{
  "n_layer": 20,
  "norm_eps": 1e-05,
  "lr_head": 0.00601,
  "schedule": "wsd"
}
Below are experts of layer 10 (counted from 0) of a mixture-of-experts language model. Rows are named router (the router's row for the expert), up (a neuron's input weights, with its number) and show model dimensions 320-383. Each number is 500 + 25 x the weight over its row's rms, rounded and kept within 0 to 999. Numbers have three digits each.
Before each expert's rows: "mostly gets" lists some tokens that are sent to it at least half of the time. This comes from a sample of Wikipedia text that the model never trained on.

# expert 11
mostly gets: " one", " two", " all", " three", " some", " both"
router:483482477471508543484501513507490486530492471491516543518512490542490490481445457478520509467539534475537436508504521483482502533491513514474514513534518513455486481470550507467519443519472472
up0:505535507468496494507486521493498513496501449533485526534489502472489501479478504528541477485490461499546524527499477507512478535521509506487519524474485501505501558435505491494508518525511494
up1:459513481518475553500481515501481511500491485515488465535485489498515503539515493506479486485507480493506497487497516494528469482522521459508538528510529482478479507490490516487524509552483506
up2:569534458474526481552505480526541482529480477519517453514467536515506518445461515521466493470497485487512546507492485485553507490463497511484477518500470516485476467493513528476512500551515512
up3:470446504499537459519526543489474477533499475495530480501517483477488492469501496545505535469512525499507499497506507494519503503531540524513510451497505506505521498495526526478496424525511495
up4:485474502490520526515533553500514523473501473480506509521521493508584473499504548515484487486514509519506451519455466444504431522471515508471471501531489471504488471531503501480500464501557460
up5:549502510469510520481499496512481523475484470515458499519512531497499505498473517540501456503497481507495503432482535488510499493471463498455507474489505501460471494485500507529496541482509513
up6:502491521485512513487546491507489472544475517501495503502529479510519501490519510530513499491475499523505463481529527552525492496468490476517487521483485527493480505512540538539491473568463522
up7:480491456459464475529530475479504540488465526510492511508525519525503494496477490506517527472472496538445532484526520509504527513526465508511520553513490524475524501494507528509440509469492489
up8:513501516487505508471506549500502517501503502487527566472519487509471494491506512507488521498490487515501453473527505508486459514469520459478553487501516508558458495500489471504507480523495501
up9:463452476501511502438528512505503488508487493491511486464532503485492579501509514506498505453494517465501482521504451502496481507480489486523479482502492489508486515535485495471486479476460480
up10:498470467478496518485528506494524517508506475484499503537511525457485494512447482503456517516508500496501501496521509489521466512467507540464492499525514508530525488470488522506521476557465533
up11:559488479516476516460513535502519470500473540473505494538511459456496502483491473538508501509493526527504529495521483478485498505490522506470472515483455438482505481549483459487513511557508518
up12:491482460519500466456492521502509505489489482490505487501505550502533505487455482544474492500497484507523464539487517509520513507513500488477505512497564500475519506511498512527484468469491506
up13:511501489502486461537521478515483514469492477489505545511500478529482508508465508478490458534494516466488508512455479530516530513483498534509514486494481501470527530545533540543482489511499538
up14:465484506519496499511506459477457479491496494455563535541478519493531483525480536518501453476499503523519525487503588519518512472452508498500505481509522510493532497509479547530484532520505492
up15:485480480451520484447505501505497475506527496503513504511482487529515473466567473501508487544469482508496546529481505504515520515511506494485512462506494482501470513486522471468476452492487511
up16:539532496539539470512485530535502531509517478501503461516503505518486523490485504502507517514502527507532549487503520486455496515501519483450456523523503470508491435528480519467507492494496520
up17:489512507491494495494516513485514517541536539482491497517501475460479540507502504510477507485492474484504504529529515488487486513509480462496476502506486470532503481490462517504533502486507485
up18:504485487493511532491478500507506503507483508524479545492491488549473477478516489525532508486508537500496466498524528514520467507526508476492521513540500497458514466477510473533482503518478499
up19:497496525486472500486481536494530484511478527490452533515532516541541473504533495525465518478473520482519481516471515511470505526488497489479499515520496526521503548460551528512505450511499500
up20:508487517522541483518511501462502493554499478499503518507515455529510464462504498447465472500510495491526475515501499515500494477503509527528511502547521492490539518511450536508516519512503484
up21:483509459492533495515496557487490519517496497474503486471473473504536498480488520522530494506492531449489458511481516507509554519491492493492539543532479469511455521467517509493467461508547491
up22:472495500524516473464558522469516495506516505479459543494499537481532547468507492467497517444498516544510467486495498492515509446515477538483503466498470503468495506511461544478519495517496500
up23:502483496484538516525482500498504514507499445503492478501506470498466544517482503470486486524527542441521516507549496471585523493559478477539519533542511485486506525501488498473513501477510518

# expert 1
mostly gets: " and", " or", "),", ",", " =\n\n", " but"
router:508525477547500489472497480519505485490476503465483501470538454543509539499499499484470512478496489478506493559534492533522471502513524482454498509500535517467522455526543468488496513525495483
up0:502469532485534530491481491494512552503472541491495494525554519504510543476518526472510487523535503508509545487490498494494549502521515507508475497491473491449456530469494478478516496468490520
up1:529524477547501502511518487514498480523492520509482448489466507446535460493508515502463483524496480461472472457486527522448467505529497464496469538486500480509437487499521516465500492537530544
up2:490445509519515540498523485513490475503493527532452519542513479439508500484499522492484524475525485510473464502508512515454514528490548492536535522493466533452541494475519494502496483507542494
up3:520431503581493529485490479492502529508501470451540509526494490503441549500515502516518491463516483428531521458508512503483517504491506499454488481541520526546553505495519495541506466521469510
up4:477474514505491477488506449483488527530510519444535490520495480513536543512515512486473534489523544546516497496491527490522551511516499507500523468483486467498536481520474478471515484473485507
up5:496500479482515523487476450466493511452474496521529487524465502523509490491534485475504497465488537531489561493513545529480500485504473523481480517469467499495473482525492469533485472509480525
up6:530496506513506514515486527501477508519482515532503497542469515501481464462518478500500495473462489575522477509493540508509522498459530520513509524512516483486432483521472485522516527502553496
up7:471520507467524447490525475512492489482506522448541498499526453533493580450480509518518492498545519464516440464506529522485471469456515510491550518469513549521543478535511472511504461456520491
up8:476477465525509484473508475530557454470523511462519527501515496480500557526511483469470505500519526506481513505480484513502483522494539467500497471497522496504539487495509499516531522491548515
up9:509498485478502444491520507503474486505504453532494536481483484526524511482437523519536495500510516519508450506527461481486496556484532544506481508517471499465487506506481468480491510528515507
up10:503507509491493499497492542546481474432504451491472496490521461473532557497476539513503500491508543489530504539466497493527486477521540477491508488511513515433488524494494477521503470507506498
up11:510521492565504550493496495493533479516518488498514523486517451465492492492528496542514515479504529463506516491526500517520487499489462539479514507526493515484490458493526497482448502504539484
up12:488478535468487476523569530508486481487490535491520546499500492467492509473456526489477481507493494513479521494539482503515520509476454483455477496483509483491480485500494502448485502498551472
up13:485508510524519496489501515527539511483496488506536463558449490499445487547496518530507496522439496535464477486524516514539490516495522508478514494462528485502528501541489515479493476525471476
up14:476572508471504522526500449489493483482445475465485524482537544462479494531496512546506483487543481511451486492514491486520492496497497511505487498514476494567486499475520514499523485513491524
up15:518507503526478516493512480505482530462510515465491481456517467482532490504492483486478502535498496532526507465512485433514506529495527488502567473519529491519504476519519489512514525504487529
up16:543512462509476492482513510471484517492521465471523466419472503502505450478481532540518554476504463469534465512495516442499555505521545518514494465509475492505496503471502476499479516515499485
up17:502487526505469516492492519516485516435496503487503514536548486504499540501476500514484503500485527545495528515538558485504502512495500504472494477512525471524496502508491500526491492482478491
up18:536473512500522539507499533512520491490481501530539538521493538509464504507529521482539525512532527537486504469513520495498503510495486474476541479497488490494512496493473498492526501518499453
up19:491465454500480511486478486495492482497504494471478467477513543501493517501530555504468476501494500470482518430528520491472480526467527501472480533494473487498493518464516511469482505529534520
up20:542527506493467487500447438497503477474497533473499512493520497518526437447513539469463558544510470496495511499504515509493499551515526489514520490518510470469480475474480517458483537523497503
up21:500481504477463519534520501498489510484485485549490479473521504517509494481501479470526496529538422527509459498503519514531495525532495493511523527458522553492469489495478493476510516438484496
up22:516480494499462501507493496486487525526473485493521474522527544521552483498509500513488465534485492541462535533484497499489545518495499468496506505480490505459481529483519500504493499530524541
up23:531479486528504454477472539531505489473504526499499481502517522486477481505492498520471510495515497536451437446487504458511474494471477497485478494485514481513523515473479509468480487464482498

# expert 8
mostly gets: " ", " |\n\n", " According", ";\n", " Succeeded", " due"
router:510504476537498456488548523510477516515506472482491523462482444510527522469488487513507489468482483482506498465542478508520507516518535486495520503509551504496525508530464466497515491509503470
up0:487524490518545479516531454508509512471456497522500492462498490536523501504464511534516485472497492530518496493466524500506529493527540482488472514511503480495499495523466449502502517451512548
up1:481489475494487523518490510469470475482507485491524484531551468535460505464478496472488492504525474474524470464517511481541523442520478468467513464515541476520512511510503489442475531514523495
up2:516530483506508495502495526463491547536499455496497453517475432495500514513455510495493480505532448548512482456468510494485488478498502494487543480521513516531508534541499484508496533495515504
up3:530492539480524507480507539507477482474552500527448553477480474512484489480436513548486504472499503536490536498513504488461509502511526525505509452531498513459517498476507500494519504479510480
up4:521442506536508509517539494495503487484479492493517502486529542491462493488520499505436488547500468493496476493500494456538523516472523521548516485486471448498540501475483480482474520472532484
up5:547546513511495493494531521501513502536484462468453467516570519491446498533524482538498510504491480498519480446514479460502444523518521508531510494507506520486477471478485479494506499497515484
up6:490494457526485466461502517468516499479425470512506506481490477498511509478502542531466463499527441490479497515510509496522480515482496472509522542515527498471506499503491542477526490482527494
up7:553520470485492485464484478506478556479473488515525500469505494482503513515465505520505499480544577478514501512483486501470471522531514508477480462463494487543495479497488454541509463515471477
up8:491475497542490505473459448509524508492502470484456517506503521475463516511501484563474506520507521495485492514515529489537493518497536536498468510542555479491503531506503506509558462507454468
up9:452552473484509462514494493531513481479524462520466486499465449503471544516510508507522461494511485488484435476490493480422506463492508506493491471495516455452516533473488461531510442490516485
up10:512494498487551542487508496481489479506500523471489499493496507488479480475533497501503501493465495518500449528490501518487515488488495504499503485497494457476468494492498480503475511522498491
up11:553531494476527481498500486525504481506535484460508480544473440497513471482505541489484532507476500509491496506528551472489456536503491495501513532557501524508475446475489493490520521505488486
up12:495520485472496503483490516517512549477493499479529516541494480464498486507467458493516530494509491499471462524485477533451445473522480460490482480524517497508541507504445503500515494512514506
up13:490513509503561471505484494532483507489518493479517527480504478530448506507501527550441507482484484538485537454492491482481516513503534504516543468487498485534565549489478510530533511503526508
up14:507503493466527518518508503475515491535522453520504541486500475527493475463498501495494479508557475440504488438545508486498512435512493487488526535525469528465498520529503481512512514479470537
up15:483448467531536494451510484486515506475481435501474552499498499492509515490530503512507504498474513532528493463514488507476451485499509493503500552493501506457463507501527527491472493547507528
up16:518479507538497493519504525539499545487515494522491505554501497553441508446497473543489486515490498470524483535507526483487494503521528472517488542495472491509497492513476510514515506511507492
up17:470558471515515503489488511478520476477484457465501493476509453513485564471472483513521507469533470516508501472496482450496509476515511501483523484488488447520470499485494509461477480509490498
up18:532524472543526487491452536542489518490505534467497451492524498537520509492535474571501491481530491499541500473515471499477509489485496499450484490516516498527524506542544478481524469465512473
up19:481495445464474463491530480513514466492494452526511485461541481509547477515502532473545491530460533527493505501505480490502503524506494483510544498507520504487492535509460510498506532505532489
up20:482514480501490527526485516480524491498492512516467506505484474489535479448450525472479491544523495487519517501486506499497485452524530490482470531484501515474428518504450530496551478493501502
up21:534488507500537501485524496504507487532495485465495509503511459487486483471531488500534511499525538510483517489525499447513467478489487510521487468490496443442526460519510501485499434481494518
up22:479528482512470511439440513523536476535542454510529497499529445498482489504531496522515509482533456482531459498512516517506451483476508501529513522549497484498470513507510498497511495513510521
up23:477498506519515467495489512494500493467482494471483470465507483505514502454477486499513499504493558515532502539506484500480512522496508504450476541482497515513489505515506476468494510502514447

# expert 4
mostly gets: " As", " Mc", " San", " Le", " Al", " La"
router:481464489505527512515462488520514469517463512525548532537515520496505474512526475559466464516458487478525436496521516540541510526491526501531523500510463475511493491503545516496509525511487523
up0:488504540497456525462478484483488564519523494435552511488517531467538493487479482473490510503507517537462478496472557509510491491506527500518513537529496538456489479497504460527540521529527511
up1:525487485510528519557495519498525491444485492551509485518516506507480476514545479511449460481469474456495469479525497492517491500542513496475516520503503501519524457476515499556511564483508475
up2:488456480529487530476496517498539513499488509477507500513497569504498506486545469510464503499490489517530464494478519482495470491456519502552527499464494474485498503475525505456509527504462464
up3:477526473536525512461504520501529500471499463503430477514495515517517495528493494539528485520534502490520514489540505497498499531496479478486548446523484502484460482456465485474485518486451484
up4:486488470482539515476466505501507503458517472502446546469507489510508431536510511537499465517489513499467497501513511517488480505504491505517552492508442502479521558529571535552505487494513480
up5:519503524455461479504481482500453478508482490527444496538459479507470520507506519509496533504519468463501440583488488511478550519524538487541476483521530466497465499508531537482529512491495494
up6:545524487483488492488496484492447464500473493539513481503480547519531499461482521508482467487507514460523547530490490494514504498486527456494504558475507492539515444478525476490506477494484502
up7:530475517532484529523499557505485483477483507487513484493511519485431528500511501501474487487510455498495492502511507480454486557498500486520522498499515507466471517508497446500482469510496493
up8:496521530499480536535481464530498542492503464505498494528505476513453474518474487554504489517527511507505509500501480504483488518480501502500514511489505508452472464513512507553515522525489495
up9:534482480489440567469488539509513479508486512493529493451488521460515525512498535467496483488456485520544493503504527494497479485514502515524549485483514521464533456536527535537511518487471509
up10:479468470516509477493472488489476493470497499545527492473478527503526485479481488470477480465476480520521473533476523489531531502513534498500521541555482485510528492481524506518508493510467474
up11:450511483441514510539499480510523479504487480454558487524469512477496516471506476531522479466486532525525507484473469517494510541508526508464514509506481485482503491484465504479511491495511492
up12:512522527498507518517523485484502498473437535502518454497474516531503543511496420489479479493448504562511471532510498562543526527526536491482488535485473524489485511533530484545534478448497496
up13:511522467495526478502495492563520510520525520503530529538494481504525474458477490513474477535514479479540476479485494531495530521474469538447461524555485501494489509480488478478472506490499479
up14:456507504507501497534510501450482525539502538511513493456496456492501531501469476490484521544515493489491507467514491494504539495479495495522525453502490469467565516484527517460505478552509514
up15:444511550550501512485502526490500458511499473539472422479497469538505510499494467514511506480524511515498515481537503476505484507489509537517496510490497512532512516507501471471465538513462524
up16:502463508528493475448497511486529509541497498559500529486441477498470449483474566467465523497483502476454464518494529488458532475473504504535542498541482520487479562505503489476506489514500511
up17:473501483503468529544487484503521476508473472512491538530483518520475453447509516492520510503484506499533496477542497502508486497495488512497465477562479509495454527487529462486534502467504483
up18:502484452470433471463472505515482518520517522507519511473492576482452489498503527497486508476494519490507490510501479513500496459518491454485513510518449506540522510472484494497493477510513470
up19:512493489485455473529516542521486494510505514518492492471530496490511471513473463466508498480463478478500493517500509468501480472516518482501490490521499490524508463501474517518504461479458509
up20:537481479468535502490490517492487476460471479543473480521517519529514465476503522537481478465532503566497546479487504512496468525504495504522533508507475519499534485493500452528492555487518529
up21:462461519470511502469505534458509463492490501477501524549534490547488475491516510517515479520435484514510524519505493542491502504480502494513538487458493485502492476482473495474500545534525526
up22:510512528547514506496519554484485488527516466500506474543493487496533421533544545480468481493483478480502459506510480492447495459529527469518538511496436524510486497514516527541498503486530510
up23:527484496501518481525557463474503513514516524477510466520534505439463484485456472546484466523493462493521465525454523494506544488481478481539460487519496514470454457530558489510508479518493553

# expert 14
mostly gets: " July", " US", " his", " Democratic", " August", "-S"
router:491478471507464481518492508541463475497461524465517522528530513495499500480487497448489503509521501480500470517500494529509504517469489493521487496490492502503471503521520497447501493498546460
up0:488527503478526525489511529532501486495496502499553513478482483487483501485526526497497483480526564521512442489497527500505517500530492525490522472520486516484532533463524507506499483470539494
up1:533451465498508463516500491497482472508506497512540479454525480520488492473491488472509506490510487471501523486521482529501434537478549473481529564517461511510490523521497475491471480471513528
up2:506479429499522470460457520521529520503525474543499454494508502510530477494511460517535482526479515466456526493508484527524509441521508499528525489512453502492512487517492492491495493466487453
up3:504515531497511531492468465502533498472474509473482497538482472554494515476541426483497484490528485483468516483513572500538477485475475444469480511514530476457478488526521508465525583503479523
up4:530493498513476495515499497518471499504483467499493504493477540515512490503523507496499450477473480494503530509500494494462510475470477492560547523496517456527509488504523464502503481478511521
up5:464524520528523475518509506537501557480506501504490461478522515466510517505496496465526493475517514493546445513537538468553498501483473501523531531519508531511498491497488470527526481510510482
up6:503500466468460462474510552502497491535494501444491474513491489491492509438479494506476472462496489472469520497500508491509523479494528515471516507538532489508550552475538482519487512519507453
up7:466488546491495504474478489501527501503464490518481513474500489555487544514500499433540487497493475477508538480530548473516514509503481454509492494471487479463480478515480494453481515473493513
up8:491480500485515529476572499523519542506490516515496531453490493457490451451568498456488480486471503449515493511535511500496519465528526504534535492529453501508484450470528531486523547530492476
up9:483516534495500479529501472515523506478467500475530509495497507501465483504512445477528487497492541473454454487516479500499530506482562509492470487490483482479466517476526466524490551531522461
up10:480485471520494515483494503523474512474503456534529523535488472493540526483499496480482512510544544487499535491510496505470485493448525493537510494516528498492507503538536490500486529509525490
up11:487493515491497514497520512541496504520477502510529476473492463508518489524534513528501506477481544486478504535520482503497467506478501540492510484505503500454476473529503481514516487505519475
up12:455478487522498508514516484481422517490506536465522497498463490536530513474527496469457498523486525473505555515474502510478516470559501524519553472544523499452527517539509500485526548487492514
up13:482523492518493493463512562513485513466508542492468520510478457499490521471486467517456497505470500480463492486551496476499474447510523460473455468531502481479484463484476503497493499485470499
up14:532477508536470479477541526500467498500517440528501524555541472537499481459469538509520512523539500459484448478472462460520509489531503481523535514469506523523531547573503472480527581494548490
up15:506498530510476485466514499485544505485511460519544493502519499517521493484505489506522504454525505543503482496491507528541540508479525490460459532511528488502502520528549492454481566463539493
up16:498499511491498485469497545547500545508503485525480475469509459492483511473457484482483516441464539516508497516484472472522500507447487461503541487478505489486483497513500484564504504458422492
up17:478477490531495462503484499481473524491472518508509487517519474490458477549508519491470520493493504490498474504490466501463506501470522531454508501479491448510479515535500516528521532504537494
up18:481496468519481517442476496519463501504507472502532518523498450506500493517490456517511479505515490527515443520508501504481513536489501512465548522514489521519530479552470432543474515513468493
up19:487492478481470493486484510489539517452482480467487535508520530483465500486481470524517518527513525495483495541482528491523510515494522485517526483493493439502484545530507528470515530525471501
up20:481471540480530446500536523499528477500448534494482498519501483527504498523507486531528519513513519493523541501521465485478493448509521480493520478504526441542477482521499476464526505512512518
up21:468515503453475442491529540451467529507454459464480536497510518497496490490505514510457474493495550548488510540550548503467508484497491528506509487456462484469503489506494527549518489465502503
up22:460505471499474449471490505481503495526509469540502491516515521486510478441506510469508496483509487417494498521486482498547528446526485515494528496502552497525521474512516473466504484498490529
up23:478475489481444554526466500503517514504449510503551500508509478515518497527510468507514507495536508462517516519492516538487496478522504496511560497507467500524448487503472502474484507513500487

# expert 10
mostly gets: " l", "31", "14", "15", "30", "18"
router:481510510489521510481550507477508451468504457471525531501492480496510494491482490492473477483517495491514473541483486505506485479475526491485503517526559525497451483546492483516540480465497504
up0:502512491510484467504475489490474500562495523534526544568493471503497444530526483522499491503527476537466496497505459490510489498493509498480498509480479501489508491495501482491564506472504520
up1:543547501515508467504506536462513459496524480462449518477521533472533458510490493523515508518459500515512546515493539478493524447505517410515498554523517482511476503555504524535506486498510515
up2:479503505521529470502557472455524504532496477549506538491525507505496449511452488491498478477498481506475477539472523530522501512541481489480470522503507483460473500518496538488488535487492445
up3:464546493547535504529494453495501491530514495462527507470517488536483464482507510505450512509490501536501497473469504489497482545503489519485502496521486506559454493481479516482479497547477479
up4:523553484472489488476469536507473494508532504452523513472524495481464505496507532496517510488543491445502476504495548516532494514467497507524519502500500497542534487521495491479528531494465498
up5:503497497528498470507492473537467520479513461520456539501513504521547518506517489488528452481425499482499512504510512532538563521522506488475510491477519503508525488501461547499480474514512494
up6:520492477515500527510515505492493511512472501534543511472531481479561502501523470530516489516483509546478521528473525489473473524520491524542518498477494519480468495540498514525501410488526520
up7:478523477507522509490519514524462517478508503503493452509540485530481491529527491525504515468515522489483451520502464530500533470473502487465465493534475488493487476542504521497527536492510439
up8:494457464546529542509520505467494524501491492544494505483522536527504495473474480491487513514524503511506509512469476503535490483536523509502489512503529476479498512531455567445505526488469497
up9:492513497530473529481521579503518481487510517492496520429485510524505512538452554495513523462502488493547486530520504463515477506502493500536470489521478534501507514546510432484537487483493484
up10:501511452509486513457495489520497498510513480490464472482516514543506494508486467530474523479530516507521447502503505486547463486505535480538570500501512461473504509526486492489527495508494484
up11:527446539522501520490497489501501533516535531478470548486496553484535495517445465491503491514498552505512553484517546531502486499505508495503489518481510539497488508531522479510498506484554493
up12:557452503530492467502521524487493458527488486470519517454536498552500505504485511480496525517501494504513477505494529516535515511494443526472486513489516565541538518531479492481465470503462492
up13:498535484548489544491517518493509507543481504499492517515449501491523558490506518481552492447510523523460478444469505504507490538515507507537499500572534505429576462505475486525468485471486509
up14:553509517481491488491516512538542447509485489521476487491500492493514509520534515457496493503526501530492503553521485478479503529512515482505501512520477503487502481490475508526471511522510516
up15:479526481552532483488493485450531445505503491509522519469541474500518498509495476515475472513496520486511502485502449495481507491480546498490530481492541528509501480518499483502507511497512500
up16:494492542510504516537510468523526466494547499534526482498535502540521468469474510507479470470502494483498483524505511489546498527535520570548523494527529503548515463504518510476513488465533521
up17:530525483491511501479482484500530518485531472494485555488478516519486488497530530513475522483461470478517501490548527488479554476510487488509488498523496505553483486506532490575514525481515517
up18:483481497477543478497528532500496492541459467471506501496494527579495522475494459502488506488491489503509474454500511477502502478476514530521498538515515531551467506428494499462504516475492506
up19:469507511459513467520498520489518502480525451492467531507506503522500475486548475509512482475487529529497515500488491494471496476494519506512505508491503514524548486527449501469474489487505524
up20:507504511493518550496491502521526510503442461490502492466511501511512466485497490508507507498472516460533524517550515495500471505494484509476524496525542499553447521491481492533487496519483492
up21:519518484501502529475495507485511503526496476462500514525521482532494483461519528528474496473504505511541543516516529520432502482487556436492523497538483508494506509510530468415446497546503503
up22:505489513521502501489480509453479499473482478501502515501472481483508475523528473517512494492465488528516511534496529451509536511494469505494548467531522500459486491528507498474519515495492478
up23:527513465505507541504576559478507513487506480495522492502539518554472500529519504548463477506489457477509460463482484520501484477504556498512455514522502505501487477519519496568514466463500493

# expert 6
mostly gets: "==", ".\n\n", "===", " \"", ").", "===="
router:504509474529500510519489491526477512458505498475503534496531509495487457485510529461492476478453496464542483502497490501508493539480541497490506503509518493445526523519511511466477494491502457
up0:482502495449509506503492484501467486453457503512497532499498499530500512445496502536526497461496515522483516468500518481499495497543526477477505521441472479504513491494520494480497517492532497
up1:451484494527558500495468520524521504481457495516564476465473480484467492456450519463552520502491489501524491507512501509478465461524492511496514500502505483441449541559533524482493488481487484
up2:510502512470534511499560519454464484509520466494494514497513545437455483485452504486487546509497517570504526519480487491492516535510491542516471539541512467487525513470459494545540435489550501
up3:510502499496471487494449469503529537458540482474542473497549497485528499502512518502520531524503469450542531480509486535554441480494513496544495491506503489486503481550559476496474553508483520
up4:522520480525523460516508523531508499498530514508503549526506539504491513517533509480492470533474531493524498497531490498500521522506489531528509520491478479487451508494487482444472524510489503
up5:522494486504509457524486515498484501516504504473482506505490452481516462486480522441467569473485518492508481498489516519521479559483470507500577474515534561489466486495508516531517483461510493
up6:491489514534547518472483483469499547481475514474493441503483500548487452537508508451520509510468500512559504513448470511527537501529516435494503502500512492509480502520510484472471503528507545
up7:503496475539504484446453526483475546494487483530488562495482552468469495480523448465484490444479488490492508486498478508488477494489487481472460481481539473502504487498512498505499485461548486
up8:479474474525543530483521530507499485496477476456499489478501496484510533447489484511527494505487459499482481501518474509510518515537527536498518499560507492477498520474506507483519489520528485
up9:516510501495501449495460542521495525530497526503503512474499487498461491489520518477511476492480528525490459513485479478550486524539523527551510516508500507483472541446478501464496520473546508
up10:460497449496509532531493493511491487491479522511532475481509474514533499475550475499472495501534572554514502525506501493469461516524540501489502466531547516538454501494486525465484478478514500
up11:460536506505457479475480521483494499486521478487478497516496488531553490494533516520484512463475492464490484524507503519506456499545509511523528503494547530477497497553499513454529510486529500
up12:526514483539488496515512506483531500477520509470466506492482493506516493463477518501504538487526500492507488500513538497489491469486541529516552540475463500484500496475484529547522462537498480
up13:463499481505451522525487537544482525514485499510525507493504455514498479498564505488528512513471524522491531510494514496492526530534518480501483532482520521481494502518526518461519489518502542
up14:480493500512547476506506474525483525518494455536480517490508533455488429494479510477484462510442517506506495514508505495534486512516511493526538513481464492505512486516516472508445532512469509
up15:536530477515491470500474524512515512483454490479508471494517537509479542498516476439526553513485492453529514475495512501493511507516508469478496501485474525504511488499466577512477502529518495
up16:537506519495505483475532460545483462509519480536495528479479510577461543492501511517498504494497487504504493523586517525486498517502513508519428444499492477503481547482507505492505534498566530
up17:493463513486509523526463525490551454521512515473511522477498550580482507500478485539500514521510514511508510503454496504486508494479490503515503507488529494498505505536495525484508478484532459
up18:467509498459532528514459459505511477505506512496529443500505490496515445514495529501433489511546481495521468499498456518456507501505490526490506464520495490514537463501520513550518461487528499
up19:517508452501461537433482466502450501517502502505535466502546506521512451494504494483495518474520502493527514473512476491524509545512517504474471494456510531536516467488510519523496508450498496
up20:509470548462496561483515499474508468486494494487464515524493489514529487484505501524460498476531504513517505497490539436549461524510531497498503501466532460454512470533475516505497496480525492
up21:494475513498550477450506534527519494473528474478493476477467490487520517497471557515523490513499479553504453551534516533469501507500494502490492504478505489482512483498508468483535562479506467
up22:488502503488525495473532473501523485456473450504496493489496511525495510550513504518491462492475468474552527530509473443490480491536502483452535522539568528475466507504501496543479511481492512
up23:476484505462461508546503508507467501544514515499508472500512476483509447491500464484473555502483581519518510499499526482521466506519503499492504496499496523460501478533519487486518541444511511

# expert 5
mostly gets: "″W", " Paul", " Angeles", " Richard", " Phylum", " Charles"
router:466548482486505544476472520520496455497449476504493489521535450488529487494457457468526476501485524468473496495474520524477532505453514439524492490496476496459519490510502484500543461519491484
up0:504513455489457467464499502485504501498515510484480545489460505485498525508485467510469472475491474486484511507516464486497532440493526499509492479465487536481508492520493502497467551511488521
up1:481520499513524483526535546469501518500468516520487474483542489512514494479540461513515493472534470466493512503491503515508516507534506474516460473444496511481491489563457516483508494464461524
up2:521521495517480518471511495445506515523539486461546520517513481494508498523482478475489467513499487483503487483476522522491493488513536531490457490499497497470521489470489508478485496500523505
up3:532532442496468522495523526478486483453466507458525503434547517536486511499545519534490504477512489514500557513475511493484472507530526506494494510529517501465485519496491478518519516520501520
up4:450508463466455532495539513521503484489497509497451519468505487459514501475458514487490450474500527455496493532518515525467494484533486486508469493543464496454492488481464491445524571522503520
up5:470503454490468506512489514534476491509510487511516529475490505520528533521509529496517512506492501480523493504500511496494435507498500477459495482474493453527531498497527457488485479497553464
up6:496513440493481478483494522510520475530497494478461508499536484525492487484455483510496492519501515523458515499527507523502505498499511524502551495476492508492543483519523497481482504455511501
up7:472542532483492543491518524472516451459452475515491481530488474478503500521476509536511480468536479553478561480473489510507497487503537497486519470512479448522494511527509436512494485504467504
up8:489470495497532483493509494524473502518477493449510493535498430458528516480482447476480483516486530464529446468552503531510529453488511509473514459458510452466517454517489522489475490495457514
up9:516487502493516526512538493492491493470480514501538501483489464452480521514500476467471444510520477531487507501520514514492501539475541462500511519537493513435510506479518510522467509521517507
up10:524486467496520509527487512492545464508502520536494501470532504486492508496524512502478503484533490523527495520477509498484555532505507499480526510529567486495531516526500488492531465513498523
up11:519484483485503488524470522528466505476470468521543522497495511516557455486492512476475497526540520436467501517502543485510504516494505519550426523501477512505495487476499526524540500474513481
up12:491509474518485490473481489484544501448531444500531485500484497551486500474458480493493472493489500524497482501495468505528512488525525478530517508495538481515491517473527505472526496491522549
up13:481542471513557512478463548490471456514482450513497485512499445498519502506494488530541502470514472480490539502475478463511546508500496500453513503513503507506515437532474486491545492511493541
up14:504502509502506507532489522499488446479518518487522592446510474496484474466480499475523482531567511494519504543487523517479501515532508480517510460504477507461497508499529458513476458472465472
up15:513535470495483506511522506469515533476498515523478505448521507514492521529537473479540509515483501492516505497493538549506464491509484485527479500472472519475499505503517510520512549460517513
up16:505491513490468538515510488527499486535496483491528516500465457508526539473448484494493494449480459497475513487455524550501519535458487490491484506513492503420478469475497477478531499528546491
up17:486510461434501478494497558509475485524508498500514491472533495504518452494432496465521517502481495458485559503508509495520502505537454495495517492499455461537491522522459516517510513493457509
up18:473453513543503464489479522524467515481489477471455494477512494501495499500512499526558467513481537477507454488481494521478482489468496460525498504466467528487496499485483505490506463519486475
up19:532480532508494507471485472513467492498479487460512500458516513501492500464440541480477515509467536446474479465435459468511532488519517505447459489549533530510495462524534526513498484506499516
up20:465559502498488482473499547538503519532494491560471482482494511525480484518517497499516478525507521486486519529425504515471524532437497499568489523471441463526555471509506453488479515523528531
up21:529520498504534502472522558492467488542544478530486511488495466502510475486461553518440482512552485505499466536537501495532532473500519468511527492539514499484530494518481501515518488499528503
up22:498548486486480510517481457436461516500475515516500529473513482483539520543496513506460476487452509475508484483494484481475490462496494537495483522516492499507492518534480474533511463493533485
up23:487469452503474524511501536529496489493486449478515502456461505508506512507543515490511468498483534527502486538525538507504524449517526461499481477513476490435484516469502490467537450532462519